Weights of a small mixture-of-experts language model, trained from scratch on English Wikipedia.
Experts: 32 experts in each of 12 layers, 2 picks a token.
Below are experts of layer 4 (counted from 0) of a mixture-of-experts language model. Rows are named router (the router's row for the expert) and show model dimensions 160-319. Each number is 128 + 32 x the weight over its row's rms, rounded and kept within 0 to 255. Numbers have three digits each.
After each expert's rows: a language model's description of what the expert responds to. This comes from a sample of Wikipedia text that the model never trained on.

# expert 12
router:113083104116108154106111171080106140214130146075145120103113144112152112132178156130120162151115128134152136159090111145168149173114139127120112086098153170076147147110093079168154179106125186132131143140126166096128126118116129185113061083164133119053168178142171127128159116121099077113109141123113160143110133126086081125148076148095189119158092178131103122135087114094118198127175084150146113122118108144078099173188093165197107151110132107112163107194145099118105096123134164
Two groups: past participles and adverbs like named, won, respectively, together in prose; and stray symbols in tables and formulas, like —, %, ·.

# expert 14
router:114064098113132146109089163136088136227138069060112139121095112094175082100129120154164176169129082120088096106165116093182117159172120174146177079064141171094100119084092101129161185111124103142116113145125136106112103114182188151086127128089126115101098169158150085090160137136101047098144144113141177105158153112109095124145088114121169107126143190099139109110109108132153176150102114102083109115155120118121105175178137105129117157075151152080167129109158100129124142116062128
Number pieces and spaces inside long numbers, years and ranges in tables and lists, such as 786|7|49, 2005–|200|8.

# expert 15
router:111084133118161191130134126125103143165142149060082111163097125145147090144074078169144114170148131115107110123117118068165164129103117180155130100110155123122137128109073111149151126137135140152175074137128153078133128068146103152116076123106180119130124127106142072081157135126106112084138114089102165107170150163075112133132084143074159131107115162093150114144114119127131153141115100135067116164133134151094167178168085130134074165062165141157156133070138125201120184151084192
Two groups: abstract nouns ending a phrase, such as loss, season, interest, progress, decades; and blank spaces, dashes and digits in tables.

# expert 20
router:147145151149100099132111113133124182158097149150131092051116067120132191123084139131121213138161185161141075152135130154138133139084120141078095182152114108168175151102058093156138082113086128123128113148110079228132143165136128164166150083145107090145083154031140108094110147138109131112168107112116073096095095114106121128110154125196123162127155148118136101128073192114152143121164140072152138123125131143108106073134085112112136139071120070108157079094125108119107128139158146
Final nouns of proper names for organizations and places, such as League, School, County, University, Cup, Province.

# expert 11
router:119110166150110149112109124175150149124144148113108183133079099182143156156154123110159146133113115147109100090144112154130065190177108082091159153069146147182128159171075127073133144084137154142146163097072128127065103142117153133103111201079113104162172051129213151124104118107144088098156138116169141114105075095196098107082104203113134144113147125115082077120149098084089124134124122152141104116103091112135125147105136131148104126130117100181127130148148137118156165148151149
Pipe characters between cells in tables, usually right after a number or name, plus semicolons and dashes in lists.

# expert 7
router:094109084079118132108182148146119157113070115115153171079174150101173069098151142130051128076074121145173107131090136191130128088082141083093131167147118145137187148136143162131103142129088141084117075125138105074126117080091079117093115130161117141107131120165161135095136108125132181132131114124108111162104113185085147180171089099139168159142117076151201147154157120103128131190129090125202108121141178075119109161163091139106128128130081112066107108104082174159116111146145118
Commas, full stops, semicolons and paragraph-ending periods at clause or sentence ends in prose, plus linking words like when, while, but, However.

# expert 18
router:127123141115104183123101119128151172162091121093150156107139095070137104123201083129066076113157083145124132142078145111122123080057085167098087102140091129186201140132179111112119139152128128144191086144124108115125142139119136154079139159154128122139165083109142090153122154081129132208115116181163150153142082138157111110156124089120151125138067140103197122083155105089076127165066124159191146150102147113092108141142141107079114147095150194068115173139119080153151136153137115
Relative and personal pronouns and clause-starting nouns in prose, such as that, which, it, they, and idea, thing, system.

# expert 16
router:106085098074130170107063182166177140110176139112131132111142185074064137184134149134218130150127115129103133107145164103110075050151129107185140134118131162085096081112180175111193090135147137145124160131118144141106125127121138138130122137092157163143123080215112148165153106127157101122113142074149161147166164109171145144104087189125057145162117164110146110164132104168137123125138102099047103124135067162138171153155172160172154115164120142207115125122120055088166104103158127
Commas, dashes, ampersands and semicolons separating names from roles or fields in credits, rosters and references, e.g. Jamerson, Jr. – bass, Olson, James.

# expert 29
router:105136196166133156090143082185112048078151187169123076118137126160133173160167140134066133172198133147155127139137163117146147122151146096127101068116137155214138050089135103164084126129131146119146169161118099112157181103123162117122135088138119164137111063106158083122142117113091112078095125109125095149127179120162125112115127134142132110068172098162112118102136120180153130145145181126089159137109125120083149130131114120114101148157150087129108126133210128164079101133099109
Past participles and adjectives after was, is, to or a, such as made, released, located, distinct, new.

# expert 9
router:120158130098149118090156098144091070169129163163153139125214103167160134109195136132132148137117143086146148129177136137178151165122128173084144109113180093079100101096118138106153173105101108132096073138128082128107163108124119071123060085099147124088160111090132102103117095146120112153155121135127117106110188103171050162076149155194076082180136147190096153107098134153159147162125176222079085110148099145161092170137135130126119091118132114122062083186156137124100114067180169
Common prepositions right after a participle or noun in prose, such as based at, released in, crossed into.

# expert 22
router:104134132127166130132106115102075101119079092165087090118144112083138092099092146130095140142107161158091126093116132114138215139124181118139169155119141138169141166158079138067122149156130116085124172127118152175132078137154176079179139139120118083138146169063098134187161123091106151181125153137110123099061142125083161112099179159173167139162104139095086186092138116091187190098098187134149101114131088149133115111097147130179133172130092170129139167115094147063172055172107118
Wiki heading markers (==, ===, = Title =) at paragraph starts and the first words after a title, such as born, See also, politician.

# expert 24
router:079161129186133149133188097149149138086161152170115115164092123163147106091124084177184104057099126140114153109128131126157141151135174122164139102126106156129086114128158111147132168085118131097161139135138122110099133140117156135213132143134114102129098097202080226150093131160121123115125155163061077126146106171197145120117146157082068152126155166164170088127138178105095146076155130073136153061102160090084114073120128099173149125105134174101152124104124125136100187151154153
Short consonant-led pieces inside rare foreign names and words, after a consonant, such as av in Brazzaville, ö, ov, ik.

# expert 25
router:157072142111131121083123142136114091140185104077092133129126129142136172134133089177118138159145101140156148145075136071196148135170160155107157128090147125097074151091105157115170163045135081138173121219106134117181121127157154170097153061128116109139143174173082047095178149153155071124135120160113164105121118132184133136104092114084151134073118141097178147092066111128114173079124134024113134114100157102136131153104153158154155155092119111199183130142153125131125156164049130
Leftover fragments with no clear theme: hyphenated compound parts like -person, -hand, ordinal suffixes like th, nd, and closing parentheses and spaces in tables.

# expert 5
router:174131199111103119146106102059119106150181119123190111159121112113055121131144139107078098133117117162108128185115121120189134136185121126135107145081110145131093086138154090149096128133100121202146172107139089121208078110129091108172076165115146165139132133171159071160140136160176141123155098105108139184137185130116141110169145182108108073140141097106189082093143152119101161133136083087061102142141118143187125088126193154078069102132109144158108062093121107187158096113098104
First short pieces of split words, often names, foreign terms or Arabic transliterations, such as al-, d, p, Tr(uman), pale(ontologist).

# expert 17
router:121058114136100150147130105109105109173125083053100136105116164141144100120098092126137122127163151119128102091140098052135133121160136170127123095106190149078122164071081123102127153142122145100162137172103154064095141089144132181109130084150154124133133139138158107122121124136127062107147132089104182103183152099136092113151086128119171118102106140094153144121105119137150157133116126128089081112083143141091121176213096154174125127059163094169187130122156171144093132102098179
Mixed group: word-final pieces (Altern|ate, res|orts), closing parentheses, dashes in scores, and clause words like when, In.

# expert 27
router:136107089100117093155186151137113148124116157142098173068099128125082141133098159145138116094117115135065136148158118131084057119124195124179133150137104150177112146161116149073137070186128106116105078137159136108132145114149170136127196120103093141123122114078122135089124146174150092120120130133137137185122151146129148078073198098142148058137171084202136108146113158149146088141148154110177097187084110114203092123092169134064093180120098103149200133140148145159111134102119169
Country, city and national adjectives inside proper names, such as United States, New York, American, Chinese Communist Party.

# expert 2
router:139085090096118168111161126179114141164149160109131138114136167177134129122116133080153148133151128127135125115058092200101120109144139096113140068135094148087166142178130143192085102142134149144090095142122105100145125122121080134103145150099121134137088057127067149143148137096125148112145080070078124162116067122156131126201120107112145134144162063107172105118106104142136147117157176127123077178124092131108117156085129116160171110128098169160166085129131138079122112117072125
Clause-linking function words in running prose, mainly and, but, commas, and auxiliaries such as was, is, has, had, are.

# expert 10
router:166112191147108077064130144153146113153182092093156158170178114129125080108125172144176100155118078144149149149173147154152117163123167101127170163157168068083124186090178155133084100082159053185143142128152180119120122148093080153169155158159129125181094154116126152089062126139136100097160148120120104140072205136094181173130089137170169149131124172127149143138144128106101077096128116163093109136117137130123155102185141138092120123093191123177156121111111154099130161085122114
Bare spaces, opening parentheses, hyphens and en dashes in tables, dates and codes, usually just before a number, as in 2011-03, (22.85.

# expert 4
router:123205165172128138087152119159152134089128090143118219117114114109130183184154144160115107069111124128158188095193133125151146113061110102134081122146141074150176146135200180114078128106159080127124073101093138118062114165167126169150087111195139123100100137167119116131106169089140169152198145118162129161090086114142086118186155139089071117118183176177119130101176132076121124131096099153141141082090141129097137135178137065127151168155119167090128125121117205142115172173114151
Word-final pieces closing a noun, mostly plural or agent endings like -s, -ers, -ings, -ies, -ors, as in roses, leaders.

# expert 23
router:116132114174061089170129134098162206171098098094112171140120122107122126136108099173182175137149142131141090090111071144131110157183079132120124155093057144074102113145127126191120086141138113117111073078161099146163151093161061136118133114117163065102089149150205124107148150121089149132096180095137173130167105076121203161135148166157146123160209094119098163134155114122157115062086140047111144121129109140131122100115072127105174092100163084161140129135127105125120134153159068
Abbreviations and capital initials inside names, such as St., No., U.S., Ltd, and name pieces like Le, Conn.

# expert 21
router:169174115083143099202090134097080077158123081128102060108161153121104100114040090083145114160123140139123104142096157063144142128138116136143150139224108103132094102098138157124150085153090162152146138139152161190103064151123080068101183139124112103181135127094146135154181135111160140190188099149092144067093116125143165108107161064166121160103124139093104132146084130108117119096098096140140108075166141146174090055091174138134078090149176115123140135141114122132068086146150064
Line breaks, dashes, pipes and bullets at list or table starts, plus infobox field labels like Species, Language, Date, Total.

# expert 31
router:077099186156115149180083154150150159118151152135115107145105153163143135135142111137064069083141097153115065101138078124050091101098073208130112138119178123058088133120161124142111135109172142062115135157166151066098099113111128123114139162072101151034127201157109134078155119173091080075084091110183132101170145134099135169125122151119156100086088132085147144137154162135186111085104134161114157125085103145148157103136108141131152104156150185163089122065141096124109147063146150
Middle or ending pieces of proper names and rare words right after a capital letter, as in H-allyday, Q-ureishi, O-carina.

# expert 28
router:127132098072163148124133174191077126079163139063090102148120153113072129109147160116154109151169134155119114136108145158083161158104143182179085112114156100128127137164141128158104089122069139143099167129178134120102098099135159149097149068062208089143175139162117112097164118110144100165150116205131175101115166151135125149092148077172080114165129114129083193137112110122114103120149132169175142123177103169098139163162151132129159188126129074159102109100164104164176156151126147
Articles and possessive words opening a noun phrase, usually after a preposition or sentence start, such as the, a, The, his, 's.

# expert 19
router:180126073136140139115144107134128151143104119116116145206104106118155174134102112086128149173179131078132135164166145150148171107139147155081110135152131138062173136132106080134078103103189160096124165151052156166124086186152151104070082096113165081084118161126059124137075182125146163087124063095181190109102126099123092128163145064109137159133087153134112143142106063111173099172099062139086140103178154153073183104078138141146216072097121105087144122158164206123134130151086122
Table row-ending pipes and line breaks, plus degree, minute and second marks, N/W letters and ft in geographic coordinates and infobox measurements.

# expert 3
router:148147088170192087128128128040177124093126152122102108102088155115133119092186104137166177171116105096166155131151107128123160141142123164108147138165114097156132111100089068106146170152174110128102138106137160113131175138130136138090147107199110196129186133104108125144052082110055104153102140113148121145146134146126045112135115075118099105135096104187077144115154118152090081182118151179123145155180191108157134139147107096101111134195108118109057173138151121136128157138125121
Quantifiers, ordinals and partitive words in running prose, especially of after half, one, part, such as many, each, first, years.

# expert 6
router:105134145150084175125101179171105155087181118165162160085107128149149194150127127161110188085114133130118125126169147125101086098116135133166118168167137146130120119152145157123177156145116153067139130120161173108128112152117125150147158165139094108145104124140048110120138122102167144107114109133106115097104092118145114156123144146087089183120142147099126029187127143124136111125147101096093221106084066120082113110129060100181111107121107138087120129198068084106138129143141162
Final pieces of foreign personal and place names, often in sports tables, such as -ana, -ina, -ya, -ville, -isa.